From a checkpoint of a small mixture-of-experts model trained on Wikipedia.
Size: 11 layers, width 256, vocabulary 16384.
Experts: 80 experts in each of 10 layers, a softmax router, a shared expert of 128 neurons.
Training: a variant of SOAP for the experts, 430M tokens, 6560 steps.
Below are experts of layer 2 (counted from 0) of a mixture-of-experts language model. Rows are named router (the router's row for the expert) and show model dimensions 0-255. Each number is 128 + 32 x the weight over its row's rms, rounded and kept within 0 to 255.
Before each expert's rows: "raises" lists some tokens whose logits its average output raises strongly, later layers aside. This comes from a sample of Wikipedia text that the model never trained on.

# expert 26
raises: ",", " of", " and", " in", " (", "."
router [156 104 105 147 157 180 110 112  93 156 173 194 138 106  94 154 147 135 164 184 138 114 143 161 124  70 117 101 195 112  86 100 125  74 122 159 176 152  82 104 156  71 147 102 159 158 127 162 119 116 145 134 111 132 101 109 187 173 125 121  97 101  94 140  79 138  40 164 199 114  46 120 100 104 122  80 143 105 123 151 136 122 146 137 102 151 112  65 179 135  86 102 162  82 116 136 152 137  95  98 134 198 117 102  94 153 104 108 105 114 144  78 119  82 115 100 153 136 117 180 123 150 150 152 195 112  49 122 109 141 166 169 153 151 109  86 143 145 114 108 117 176  80 139 138 115 119  94 173 197 109 129 146  88 110 153 106  99 176 172 126 154 168  81 115 165  84  93 101 100  97 100 179 102 107 103 135  63  84 146  68 107  82 160 146 117 138 155 112 147 134 120 151 119 154 177 132 156 144 145 161 128 175 106 140 152 134 147  78 159 143 112 120 134  81 160 107 127  68 179 129 161  88  84 119 210 159 151 160 173 100 116 115 113 154  94 144 117 155 206 151 151 122 121 130 143  97 146 196 115 100 126 104 129 147 121]

# expert 60
raises: ",", " and", " of", ".", " (", "/"
router [ 36 151 212 109 112 120 138 142 167 110 116 100 150  92  69 148 158 157 125 130 192 139 124 166 100 105 106 113 111 118 114 152 110  80 131 214 146  93 153 145 166 134 104 162 115 133  99 159  77  95  91 109 131 147 113  91 157 125 174 186 186 190 151 155 104 114  57 159 125 180  87 120 101 167 150  95 126 107 131 104  93 102 128 140 120 154 100 168 136 129  90 124 154 181 165  58  62 118 180  98 108  86  87 134 160  96 160 156 156 151 104 154  98 197 128 157 162 117 141 115  88 122 114 151 191 153 189 102 148  98 116 157 103 133  83 149 114 126  89 160 126 157 166 145 146 168 124 175 127 143  82  97 153 115 174 149  62 160 135 128  60 175 160 152  64  81 152 159  98 183 138 126 133  97 119 118 184 115 158 129 158 128 118 156 120 123  79 107 111 143  87  99 108 162 155 175 168 123 137 127 176  92 118 156 149 113 171  94 176 125 100 125 100 150 140 134  82 111 108  93 141 172 133 144 137  76  90 105 160 140 147 140  86 165  80 142 150 130 141 105 113  87 133 131 149 147  91 136 173 166 104 107 112 203 183 110]

# expert 79
raises: " was", " until", " gave"
router [ 80 111 128 125 184 156 161 103 170 121 164 110 113  66 131 128 162 142 141 138 162 122 175 134 107 112 137 112 140 172  86 113 139  92 114 135  89 113 134 128 139 125 109  77  89 136 195 106  96  86 173 103 167 129 115  83 101 122 143 127 101  95 128 167 133 166 133 112 142 140  71 138 138 130  64 123 133  61 210 188 108  96 133 177 195 153 154 103 110 131 110 125 135 100  71  98 117 127 100 158 151 129 168  87  80 116 117 184 122 148 185  92  78 180  99 147 169  65 137 101 158  80  82 128 108 174 142 109 134 150  72  76 168 152 137 133 102 174 162  83 145  86 192  92 153 146 126 130 164  98 106 135 132 151 165 123  95 113 120 104 146 100 120 139 122 163 109 104  91 188 140 156 127 138 106 151 138  86 113 106 199 145 101  96 128 137  76 150 173 153 173 184 162 140 147 144 154 153 106  83 178  98 153 137 126 130 177  79 124 127  95 133 114 171 155 111 101 162  99 181 160 103 123  95 127 140 185 190  86 173  88 107 109 181 120  98 137  85 108 101 148 121 145  49 151 128  98 139 189 114  69  70 113  81 110 161]

# expert 56
raises: ".", " (", ",", " and", " of", " in"
router [131 125 105  61 191  86 139  92  86 101 164  80  62 159 163 131 143 132  98 190 181  75 173 103  83 187 178 121 125 108 127 125 128 148 170 213  72 140 114  66 152 162 145 136 198 118 118 120 133  99 140 124 121 104 123 149 134  94 117 107 148 147 128 123 176 111  99 155 129 138 165 185 116 110 137 118 114 133 130 158 149 106 142  99 102 113 115 160 125 114 125  77  95 154 106 158 102 159 156 106 114  82 165 112  60 148  82 179 115 180 104 159 141 118 201  95  87  78 108 157 104 114 169 146 158 174 173 136  97 144 125 134 153 142 111  58 127 162 139 155  75  78  73 109 148 149 169 101  91 103 140 125 112 134  80 152 167 121 121 144  87 152 114 136  70 127 144  75  89 136 150 144 108 124 143 122  67 113 110  86 121  83 140 162 178 141 124 133 132  78 142 122 213  43 145 123 176 114 135 194 152 108  90 178 115 177 117  76 116 147 112 107 189 166  85 127  99 136  83 152 137 157 107 145 144 106 104 139  90 106 121 138 137 112 156 102 125 143 132 173  83 164 135  98 155  67  99 154 178 113 140 171 162  98 109 122]

# expert 49
raises: "\n\n", " while", " |\n\n", " in"
router [135 124 168 104 141 159 125 136 118 146 148 136 114 103 105  86 119  88 168 146  87 181  84 157 118  86 159 116 132 181 100 115 145  82 154 159 114 112 112 166 123 104  98  97 100  79  87  97 139 126 156 122 103 179 204 125 146 107 101 124 120  94  58  81 157 134 148 135 133 167 113 133 165 128 130  96 165 167 115 166 154 127 183 101 168 133 150 116  98 117 105 185 191 101 121 130 100 108  87 124  57 141 177  79 179  91  84 132  74 115 174 149 174 122 141 147  77 227 199 102 174 118 157 142 147 108 116 111 101 142 138 167 119 130 120 121 101 131 119 105  94  93 133 152 131 116 111 133 140 178 109 104 129 161 144 128 123  72  99 142 130 146 149 118 141 174  91 178 186 186 170 156 142 145 105 188  73 121 114  90 179  44 152  96 106 132 117  44 149 168 105 167 117 131 142 127 100 110 160 112  10 141 148 126 137 131  57  94 124 118 155 156 153  80 174 103  97 106 119 111 114 132  99 120 157 153  93 104 143 167 156 111  87 146 169  92  93 112 135 122 164 102 159 166 129 155 150 130 165  96  92 114 126 112  60  91]

# expert 69
raises: " the", " some", " it", " one", " its", " their"
router [160 175 121 142 164 119 120 124 148  85 185 180 127  76 128 153 126 145 135 108  82 106 170 139  98 113 105 138 150 133 124 133 185 123 161 140 194 109 123  65 175 170 117 167 119 110 122 103 189 132 114 137 156 107  88  97 126 158 103  91 159 131 166 103 116 119 172 121 161 163 150 183 116  81 161 121 143 106 123  96 181 108  58 110 118 117  83 145  86  78 154 145 172 121 157  81 162 147 165 111 115 126 146 185 131 144 125 156  96 160 118  88 132 128 193 111 181  88 127 127 101 193 148 136 166  82 106 104 106 129 146 153 114 174 143 106 144 153 164 136 164  99 134 145 104 128 110 147 118 138 129 159 167 144 112 159 117  79  70 178 167 209 156 124  54 183  96 153 130 166 114 155  90 137  84 117 103 143 112 174 192 138 159 165 115 159  68 137  73 175  71 168  90 163 129 118 180 147 165 100 134 118 128 118 130 144  91 112 137 128 115  89 121 105 137 170 114 123 170  93 179 106 122 105 193 109 177 132 166 170 117 129 163 117  84  96 117  48 144 105  40 127 154 182  81 111 165 140 156  93 169 105 166 160 171 143]

# expert 4
raises: " the", " a", " an", " in", " ", ","
router [122 119 111 166 106 129 101 120 181 110 109 104 128 160 157 161 132 141 144 109  90  63 112  98 101 115 119 141 138  98 122 110 138 158 172 146 190 130 111  97  33 118 146 182 143 140  91 154 131 134 145 144 159 154 187 176 124 114 111 140 130 118 156 161  98 123 127 180  90 199 148 181 157 111 124 132 114 141  66  95 105 123 110 130 156  92 113 171 134 124  94  87 121 111 128 130 122 118  96  40 165 152  96  61 154 182 119 127  76 113 142 132 162 133 175 156 131 133 184 157 148  99 149 122 114  79 210 157 108  84 173 152 131 140 154 196 154 115 126  99 114 135 109  70 114  90 150 108  96  81 106  73 105 155 114 118 160 175 194 109 150 132 106 116 140  98 115 109 117 101 134  80  99 113 156 147 124 164  93 108  91 182 165 102  93 122 177 110  84  72  98  34 178 158 115  47 109  79 105 133 133 114 159 171 138 111 165  69 133 169 116  78 175  93 140  73 132 104 129 156 119 144 160 171 129 173 143 153 171 161 146 113  89 168 154 138  59 128 116 158  83  84 115 109 162 114 157  75 130 114 177 115 131 125 101 140]

# expert 52
raises: ".", ",", ":", "ari", "/", ";"
router [102 103 110  63 135 170 118  72  85 169 124 113  82 104 178 165 143 148 130 111 175 117  76 137 146 125 122 165 137  90 121  73 135  94 134 155  92 103 174  75 129 159 130  82 126 143 172 198 116 127  83 114 168 118 199  90 136  74 102 140  89 117 126 107 155 183  95  89 151  72 128 139 132  85 153 102 187 123 154 142 111 151 178 121 145  89 112 174  91 130  98 158  96  91 151 137 132 105 138 166 147 136 170 156 103 162  94  95 168 110 115  86 105 162  72 159 149 107 141 105 173 144 170 162 147 125 132  72 189  89 138 128 131 137  99 146 134 138 184 130 151 108 114 195 128 168 132 164 175 175 107 127 159 191 190 103 127  96 142  97  70 115 160 105 132 203 141 117 191 127 114 124 185 162 145 133 133 144 111 135 143 185 129  84 111 118 190 137  88 106 115 139  96  92  96  97 123 141 174  94 132  89  86 167 148 115 147 161 163  61 110 123  73 187 142 140 135 137 120 168 109 122 120 177 121  95  99 126  92  68 129 123 124 177 198  69 146 123 139 104 135  97 108 111 113  88 106 140 134  93  82 155  82  72 120 130]

# expert 51
raises: ".", ",", " of", ".\n\n", " (", " in"
router [110  84 134 112 126  89 140  85 146 152  78  96 125 126 103  92 117 133 145 125 141 119 150 106 152 104 113 154 149 180  66 138 120  87 165 147 122 123 155 113 131 144  82  92  90 141 187 121 100 124  61 116 164  79 109 117  89  74 113 119 110  84 122 137 130  83 102 180 144  90 105  86 145 114  88 168 122  94 113  92 169 190 172 109 105 146 147 117 106 166  90 149  73 190 148 108 112 144  60 105 123 116 106 180 109  79 165 131 155 112 156 174  75 102  98 157 170  69 123 165 123 112 102 183 136 151 117 119  83 113  93  90 120  80  59 116  75 130 146  57  82 141 148 116 136 119 122 179 172  81 118 147 155  66 141 118 143  85 141  65  74  91 138 163 140 153 133 137 109  73 146 142  97 124 123  98 131  97 102 144 124 119 190 174 123 135 116 155 132 112 190 185 141 111 125 120 120 142 123 107 166 159  78  92 122 167 170 124 182 148 112 123 117  71  79 140 130 177 122 144 111 132 164 197  94 200 160 142 184 132 166  94 135 142  88 117 132 126  89 156  81 112  69 192 126 151  97 130 177  93 119  86  67 153 152 134]

# expert 25
raises: ",", " and", ".", "a", " of", "ar"
router [144 107  59  89 147 183 130  67 146 163 111 180 174 116 194 164 114 146 158 149 126 114 176 118 115 138 148 153  52 115  98 122 134 194 150 122 163 149 157  76 137 140 160  81 152 154 112 125 127 136 169 114 142 115 113  91 146 106 136  72 158 200 165 157 141 124 106 136 102 110  45 163 118 138 137 120 171 129 155 114 117  68 151 128 111  68 115  91 119 107 127 100 140 121 113 118 118 136 155 154 190 139 110 203 122 134 163  88 169  86 117 118 103 101 128 164 133 128  74 163 219 178 146 131 187 204  77 129 158 170  88 153 132  92  75  97  88 122 113 109  94 170 134 121 144 102 158  78 147 145 126 161 203  71 131 159 123 155 154  88 118 173 141 126 146 142 127 128 134  99 131 138 144 143 150  88 158 109 188 179 124 148 178 101 107 143 103 164 139 152 177 136 139 149 171 136  75 151 157 154 172 127  69 140 161 138 124 131 199 140 133  98 113  85 109  91  99 146 120 173 139 174 141 122 171 147 131 140  86 149 119 118 129 118 119 170  93 159  94  82 177  70 106 104 167  78 197 128 111 168 165 139 139 106 148 141]

# expert 64
raises: ",", ".", " in", " and", " of", " ("
router [152 166 105 117 159 126 155 129 142 170  60 102  84 146  77 118 108 120 100 130 117 191  97 111 171 112 144 123  93 125 166 153 117  90 134 173  86 106 155 190 104  92 144 145 125 139 150 138  87 145  77  72 108 177 130 130 105 178 139 113 190  94 132 125 105 173 160 145 172 105 126 117 191 109 154 118 148 200 160 139 142 221 119 161 158 121  62 188  71  99  99 187 185  79 100 136 163 107  72 157 107  88 167 111  98 123 127 124 163 113 184 136 116 101 145  99 155 165 109 145 121 148 132 176 168 168 140 182 170 101 162 112 166 122 216 151 131 148  95 164 125 147 127 117 113 145 201  44 115 125 173 103  92 181  80 163 126 152 163 124 151 101  99 108 160  91 124  99 159  81 183 158  84  87 144 190 146 141 111 168 113 145 111  99 104 125 168 146 100 131 163 139 141 130 113 137 135 137 132 176 111 136 106  93 163 112 148 144 110  93 109 136 111 108 134 197 163  92 152 115  48 144 148 111 116 126 161 150 210 113  97 155 130 147 135 118 133 107 110 126 145  90 172 129  88 103 113 168 107 152 100  90 117 118 131 134]

# expert 16
raises: " streets", " homes", " tour"
router [107 147 165  76 180 196 119  66 130 105 110  92 143 123 124 118 142 122 110 131 177 109 148 146 118 222 175 185 146  66 116 100 153 118 124 172  94 137 148 104 112 100 102  71 142 147 152 130 135  86 148 118 162 100  94  69 124 111  85 129 109 148 121  99 110  84 134 144 154 103  95 111 151  78 173 141 110 138 144 127 110  90  92 188 119 130 116 139  74  85 104  79 135 123 118 136  41 172 125 142 124 104 114 139 110 110 168 157 155 130 133 141  71 173  77 173 144  90 112 149 140 147  95 116 156 163  85  85 138 121 132 177 158 154 119 106 149 162 142 121 147  89 149 149 112 186 163 144 125 120 121 137 165 184 118  88  95 193  66 103  77  65 149 120 118 171 150 118  88 112 163 156 177 172 138  88 169 119 196 187 176 157 123 131 109 164 121 163 109 133 162 173 136 128 159 158  74 154 134 108 160  88 115 118 122 157 126 107 136  72 137 118  87 152 132 111  76 166 133 142 128  93 153 138 157  85 108 179  63 112 111  96 168 164  73  84 154  93  87 113 145 164 139  91 177 144  65 127 139 192 115 105 121  69 140 173]

# expert 31
raises: ",", ".", " and", " ", " (", " in"
router [ 98 153 168 125 103  69 140 127  64  67 116  97 118 129 140  94 126 139 146 153 177  84 146  99  68 191 125 138 187 166 151 179 141 149 123 141 176  44 161 106 155  93 125 147 166 134 143 132 116 120  85 166 138  97  82 163 113 105 155 115 141 159 141 130 133 124 159 114 145  88 160 139 147  90 151  68 112 134 115 120 141 196 129 134  85 119 144  81 132 140 149  94 166  62  93 119 198 164 112 121 139 117 198 164 108 170 116 108 175  88 103 140 154 200 124  59 123 118 116  67 116 130 167 126 145  87  93 141 127  96 112 144 131 109 123  66 100 155 148 150 169 132 137 174 128 135 118 141 118 153 173 123 133 119 123 143 122 123 154  89  69  56  84 166 138 138  88 100 124 173 135 163 123 122  38 155  87 149 139  76  79 179 117  92 160 143 117 155 114 171 148 135 176  56  91 146 153 109 123 118  87 135 143 130 104 126  75 129 100 147 127 187 111 198 112 132 186 120 142 136 150  88 119 150 138 157 126 164  97 128 125 134 143 137 225 117 173 115 124 130 194  66  93 183 125 122 160 120  87 157 135  87 135 152 147 141]

# expert 2
raises: "let", "lem", "arin", "enne"
router [ 56 134 150  83 208 168 109 111 153 104 112  93 100 105 132 129 175 167 174 106 222 149 127 146 143 196 147 176 143  91 112 133 139 137 136 160  89 192  97 105 134 103 178  73 177 137 163 161 100 100 114  75 117  99 103  57  83 127  97 132 103 107 125  98 105  96  93 142 128  94 100 116 142 101 173 148 103 161 109 126 117 102 108 181 133 140 101 124  71 106  67 116 151 124 169  93  60 193 149 139 116 111 145 112 101 121 154 151 121 150 131 150  79 160  85 176 138 115 110 159 140 141  70 149 154 172  68 124 126 134 113 172 126 165 139 120 125 173 183 114 161  83 123 135 105 187 140 105 146 120 133 126 127 171 132 112 133 175  87  92  97  73 142  67 138 128 151 126 105  94 115 130 135 153 111  97 207 125 177 188 159 161 107 126 138 120  94 177 130 151 164 155 155  96 167 170  79 165 174  74 129  56 103 160 137 162 167 177 126  54 145 126 116 140 110 103 108 136 136 149 120 105 122 150 110  66 134 157  99 131  99 131 153 153  85  77 177 107 125 131 125 132 144  86 172 160  90 126 156 177 110 117 103  87 152 123]

# expert 9
raises: "ast", "acing", "irm", "ach", "abb", "aming"
router [ 73 153 107  94 155 189 133 109 111 176 157 115 172  97 109 157 147 163 125  87 163 184 151 138 127 167 168 158 143 118 148 110 197 171 147 140  61 176 140 159 106 141 111  50 118 147 136 137 159 108 141 137 160  94 106 119 126 147  82 156  72 161 126 112 138  93 144 148 149 110  90 102 128 101 134 136 132 106 107  88 120 103 119  98 118 107 130 112  88 104 132  95 135 136  88 105  39 185 147 136 169 134 179 179 102 131 131 128  83 129 172 152  80 149  59 189 131 112 103 157  89 136  83 138 151 151 110 128 133 126 182  90 160 138 121 144 123 145 168 149 153  88 131 160 140 210 161 144 150 176 154 181 187 117  90 103 121 128  85  86  79  91 119  54 132 134 157 110  56 165 171 111 170 177 132 129 163 131 163 204 143 145 128 118 113  95  72 154 131 164 154 178 145 134 107 125  62 171 160  68 169  93 127 122 134 109 173 103  78 105 131 152  70 106 162 144  75 120 105 115 185  92 114 113 145 102 127 131 122 130 129  92 172 154  98 162 132 104 102  81 119 166 102  87 164 170 121 174 168 126 113 126  95 105 179 117]

# expert 6
raises: " ended", "recht", " closed"
router [ 76 152 179  93 178 193 111  87 150  95 129  99 119 135 126 124 184 129 110 118 191 136 140 153 104 199 187 175 145  67 108 103 159 135 120 187 103 142 136 104 135  93 123  84 163 139 174 145 159  67 122 129 137 123 104  32 111 142 117 164  91 148 120 110 116 125 135 137 167 106  91 115 147  97 168 146 104 111 118 117 114  62  67 182  84 134 134 129  91  78  72 110 120 112 136 136  54 156 146 152 116 118 119 153 108 102 168 156 152 118 178 159  98 155  70 173 165 109 179 168 140 142 110 115 139 158 115  93 140 132 102 141 154 183 140 126 143 167 156 106 138 116 183 136 113 201 147 128 140 125 116 167 163 193  98  94  97 151  67  80  78  70 131 121  92 155 119 102  90 121 143 110 141 174 158 100 163 119 159 168 164 160 166 107 127 156 136 160 135 156 171 163 166 132 159 164  98 165 147 101 172  74  84 138 126 162 122 115 127  87 130 146  87 158 115 101  84 143 137 147 139 106 149 139 178  90 116 167  75 113 122 108 154 159  67  55 138  79 108 100 145 162 137 128 158 141  67 136 143 200 141  99  97  87 133 156]

# expert 22
raises: " ", " D", " P", " C", " F", " M"
router [108 139  85 126 175 165 205 142  72 145 179  93 128 176 140 150 141 169  72 144 135 103 131 194 123 159 176  94 140 145  79 171 122 151  76 112 138 140 124 114 116 136 136 162 100 143 118 171 129 104 151  74 147 129 117 135  93 102 132 162  74  75 172  82 158 101 149  96 121  93  89 182 144  93 157 105 134 124 116 106 178 105 119 171 200  75 154 116  94 111 106 100  78  84 117  86 115  80 116 151  61 191 108 109 128  69 162 158 140 188 111 140 113 102  90 129 111 178 184  89 170 141  86  81 112 130  81  83 110 173 165 137 135 160  99 132 132 160 160  91 165 104 146 167 171 124 174 133 115 140 112 149 133 146 180  80  89  94 105  91 115 163 106 126 101 127  97 171 160 115 174 140 113  95  78  93 166  75 147 141 176 134  90 168 132  89  96 122 144 155 151 163 120 122  85 146  92 103 173 118  68 133  88 134  86 108 157 129 111 108 129 125 135  85 115 193 129 156  77 140 158  85 129 111 157 112 109 133  98 154 141 115  89  57 117 104  94 165 125  92 160 152 168  68 139  93 125 107 137 168  75 142 106 102  74 133]

# expert 71
raises: ",", " and", " on", " of", " in", " at"
router [114  85 141 112 161  43 111  73 126 102 140  69  88 116 172 149 136 120 165 182  64  68 185 103  76 182 123  65 125 110 129 108 114 175 136 167  62 168 176 123 165 127 143 127 141 108  64 188 162 133 124 103 135  94 149 106  66 127 102  97 178 168 108 102 127 154 130 130 161  86 162 114 122 124 145 159 141 146 106 115 136 110 155 144  94 161 143 140 124 165 160 159 150 138 155 108 123 114 159 133 132  77 119 138  99 162 111  91 165 129 146 160  95  94 141  85 129 133 108 126 139 160 169 106 143 197 109 133 133  77 113 184 127  63 167  77 106  85 126  79 110 125 138 192 167 110  82 120  88  99 119  84 150 115 163 124 204 151 122 105 120 159 135 136 169 147 190 122 135 108 175 166 147 100 200 128 166 105  94 135 129 208  91 146 181 152 102 151 105  63 141 121 185 104 135 100 143 102 148 116 141  96 118 187 104 202 140 120 123 131 132 126 176 139 102 164 116 106 131 180 152 183 109 104 163  82 102 114 106  74 176 108 161 145 128  93 185 153  79 150 118 133 108 124 146  59 143 156 139 123 134 130  98 124 125 117]

# expert 8
raises: "om", "it", "is", "ast", ".", "or"
router [135 127 133 102 136 141 131 124 105 145 137 119 165 125 135 123 170 147  99  76 111 152 187  70 109 157 117 181 140 164 112 158 175 126 107 147 169 199  89 128 126 130 151  85  94 108 152  84 144  79 107 103 131 132  96 151 108 165 124 122  93 158 141 178 157 191 113 138 132 133 138 175 119  29 129 132  77 156 119  99 156 158  67 141 116 148 134 106 142 106 115 108 101 128 162 114 180 138 152 176 160 152 124 149 171  96 131 136 142  81 113 120 158 138 167 144 166 136 123 142 152  35  90  88 128  94 172 103 143 116 115 165 164 115 178 130  91 105 133 158 186  66 170 153  73  73  98 132 105 167 105 180 119  86 140 106 118 131 164 160 121 171 120 149 139 145 117 148  79 117 199 168 140  91 148 120 132 125 112 167  97  91 107  97  78 161 119 158 116 163 133 166  90 149 132 139 110 182 107 199 115 126 106  97 122 153 154 139  62  63 139 157  89  97 165 188  96 135 177 150 159  85 157  82  95 101 176 130  75 189 112 102  74 108 172 120 121  49 155 141 128 167 117 112 114 126 103 162  88  47 114 132 143 104  91 164]

# expert 29
raises: ",", " (", " as", " and", " –", " the"
router [112  83 121 146 116 171  98 125 139 162  86  82 126 157  78  90 147 110 105 110 110  93 177 123 132 154 146 110  87 164  90 129 146  78 117 122  93 137  65 193  71 108 107  97 135 162 112 103 117 120 113 159 123  96  90 159  80  67 113 188 104 135 121  75 109 170  97 123 150  93 147 126 140 145 135  84 133 122 140 156  70 200 165 118 124 169 103 123 106 160 161  68 164 165 155 145 104 168  88 159 127 138 103 112 100 107 161 154 139 152 124 123 103 144 139 152 141 115 118 107 154 188 104 110 113 184 156  80 120 133  89 115 124 136 119 132 134 166 164  78 111  83  77 108 145 141 109 185 111 100 125  92 175 151 136 168 148 142 213 128 139  87 120  89 118 168 108  81 146  80 176 122 121 137 118 175 148  59  80 154 144 168 112 111 183 160  62 139 133 138 156 130 203 120 106 178 151 138 148 151 153 168 149  85  82 147 181 131 100  72 134 128 114 188 164 132  83 156 127 158 186 158 122 186 138 167  81 123 119 131 160  91 110 182 115 108 162  80  81 142 126 153 124 141 114 154 162  94 182 167 129  67  66 121 167  71]

# expert 68
raises: ".", " on", ",", " and", " that", " to"
router [103 173 104  83 166 129 156 146 149  91 163 146 113 180 111 140 153 122 156 126 186 107 135  74 166 155 114 129 134 115 140 120 113 121 139 104 147 134 144 147 136  90 143 138 160 120 164 132 129  74  93 140 194  86  72 145 144 117 153 119  97  81 136 116 149 123  88  60 133 164 103 133 163 184 122 155  96 129 157 164 101  95  56 120 146 146 115  68 153 166 166 102 109  64  65 107  78  82 136 162 147 163 117 141  91 139 122 147 168  95  83  92 131  82  72 152 104  95 107 102 143 110 125 110 112 129 190 109 114 137 116  90 173 159 141 149 114 149 157 105  87 122 168 159  85 160 112  49 143 182 162 147 135 136 129 114 177 118  47  80  88 141 167 134 146 163 128 160 129 136 144 164 150 101 141 104 161 188 140 185  84 133 132 162 117 171 133 146 133 127 101 165 158 105 102 156 152 147 170  66 144 160 109 111 140 122 167  50 135 121  78 184 138 135 137 133 123 182  98 153 182  94 142 155 142 128  80 139  78 108  76  91 151 107 239 147 126 132 139 140 232 192 126 147 135 132 128 175 107 156 130 135  96 117 108 122]

# expert 63
raises: " and", ",", ".", " to", "-", "am"
router [150 112 108 115 185  86 117  80 102  95 181  81  65 125 137 117 122 117  65 176 184 119 121 163  91 178 151 188 146 135  63 126 140 161 129 192  60 116  95 129 123 117 168 139 127 151 127  82 154  87 115 135 134  89 130 123  72 105 106  86 140 160 132 107 141 204  86 142 144 109  90 177 113 115 109 130 156 155 155 134 122 132 181 142 146 138 155 163 116  98 142 114 179 122 137 144 153 163 200  70 136 126 163 123 102 156  97 146 137 105 134 158 153 111 144  93  41 126 136 174 135 106 102 177 114 219 121 172 139 125  98 141 156 119 140 101 112 114 132 158 101 125  97 153 148 157 134  99  89  87 161 188 144 121 139 175 159 112  80 137 122 132 135 108 133 169 106  96  96 112 146 163  91 111 207 116 124 126 157 132  83 137 162 151 185 139 118 148 106 112 153 135 167 133 151 119 135  68 150 124 141 112  73 137 109 140 169 164 132  90  88  87 176  82  69 141 155 112 179 168 138 196  54 160 117  95  88 103 148 160 118  76 156 128 145  65  91 167 128  98 122  69 100 166 120 111  79 177 154 119 152 180 123  98 104 156]

# expert 21
raises: "-", "|", "]", "=", " ", " the"
router [161  84 152 108 133  96 188 199 137  72  82 160 120  84 130 114 131 167  83 145 129 123  31 128 133 103 158 145 105  80  95 104 158  95 162 150 113 145  93 124 113 120 152 132  99 128 156 166  99 112 156 110 113 160 179 171 137 107 116 165 191 105 101 108 126 103 165  76 138 108 118  85 134 154 166 158 106 133 139 110 146 123  95 160 159 131 151 112 119 155 110 172 148 116 101 141 192  74 149 155  73 154  94 166 190 112  85 138 112 165 127 113 140 188 119 166  72 100 146 108  90 164 113 139 107 142  94 173 133 156  95 109  90 159 160  96 117  66  55 119 116 142 151  96 124 131  67 162  98 134 136 148 102  87 168  77 132 155  95  90 167 126  90 102  82 109  97 102  96 119  99  58  89 109 169 187  77 114  85  84 162  75 151 143 148  70 156 110 107  81 129  99 125  67  61 110 103 108 152 109  67 141 152 122 144 119  69 174 106 143 166 111 115 118 144 138 107  72 157  67 141 143 134 162 149 115 133 144 110 144 116 172 120 106 194  91 166  95  84 125 163 172 166 109 144 160 156 116 152 155  73 123 113 109 122 118]

# expert 65
raises: " of", ",", ".\n\n", " in", " and", "\n\n"
router [ 77 105 113  72 155 185 144  81 166  96 100 123 136 141 135 159 129  93 143 100 150  92 124 167 121 127 102 174 163  90 109 126  96 148 174 140 128 101 102 152 121 133 160  98  95 156 120 158 172 109 100 135 144 166 141 139  79 123  77  63 118 117 138  82 118 116 115 143 120 131 104 134 161  82 100 155 140 146 159 124 173 136 138  82  85 189  71  89 183 126 130 159  91 136 162 101 136 179  66 130 140  92 195 114 159 149 184 207 102 169 118 166 123 110 120 148 175 114  77 138 159 164  64 161 166  92 170 133  72 168 122 121 143 164  68 171 146 131  71 100 119  94 123 156 119 162 172 164 150 130 144 139 158 128 167 186 136 133  89 110 129 103  97 155 114 137 181 119 142 136 163 102 157 178 118 125 122 104 128 150 181 119 116 167 162 146  89 162 165 184 152 156 122 118 134 159 155 161 161 108 123  92 174  48 124 123 134 178 140  38 204 123  85 151 167  77 138 137 113  77 129 122 139 107  83  71  80 110 185  95 109 171 111 114 105 145 128 124  91 187  75 165 161 130 135 102  81 139 117 149  93 128 160 137 117 149]

# expert 43
raises: " of", " in", " as", " with", " captain", " out"
router [ 91 128 128  75 139 168 117  89 132 125 111 130 107 178 128 194 168 183 146 136 167 148 174 117  90 112 108 170 152 109 121 121 126 178 144 124  62 124 100 103 171 116 138  82 174 118 179 106 161 123 162  96 144 101 101  80  91 185 164 119  96 131 128 152  68 104 164 103 149  94 114 151 136 150 122 125 107 104 106 141 149 114  96 169 143 104 127 109  73  82  79 138 135 162 144  83 102 126 129 187 154  85  93 120 140 163 166 162 176 124 153 165  96 130 101 169 108 116  86 185 133 174 149  90 119 163  95  80 162 100 130 134 160 195 134  72 140 162 168  95 132 120 134 163 196 129 164 140 140 160 106 123 141 130 161 155 189 162  96  90 116  97 138 122 150 127 158 111  85 120 102 116 159 151 161 123 166 164 167 191 162 164 114 134 163 147 123 196 147 123 139 190 159 149 124 180  52 187 167 186 154  78  85 155 219 205  79 151 110 175 140 119 138  82 137 104  71 164 144 110 153 146 146 127 105 117 146 122  85 150 166 123  81 143  90 138 133 153 114 105  84 133 132  87 106 152  89 183 112 156  99 118 119  81 126 125]

# expert 10
raises: ",", "-", "=", "Personal", " in"
router [122 123 127 111 170 125 127  95 140 115 118 140  79 157  89 156  99 137 109  72 161 121  59 159  82  85 108 113 138 147 162 111 157 121 134  59  87 152 174 186 105 145 125 104 112 133 115 155 144 142 101 138 153 164 110 182  87 181 151 109 111 126  95  93 129 124 117 171  77 103 169 100 160 117 149 134 131 102  83 140 124 119  77 112 139 175 180  85 124 128 129  71 106 123 140 100  90 127 119 140 125 196  95 128 131 128 171 128 105 141 146 100 111 123 122  73 126 197 127  76 153 119 148 116  53 143 112 101 140  71 100 111 109 180 172 164 118 149 132 123 176  79 121  98  49 154 113 137 154 132 207 136 129 155 161 117 210 145  78  93 157 102  79 116 144 132 196 127 125  88 162  72  78 180 156 132  91 129 169 160 148 105 104 154  84 105 181  79  70 153  82  85 122 141 188 128 102 173  95 139  99 152 176 100  80 156 101 134 125 132 114 116 116  95 177  73  80 137  92 111 171 110 147 164 147 110 141 125 112 101 150  72 143 134 175 140 126 129 113  74 149 163 146 115 119 144 134  52 158 151  87 180  85 126  74 127]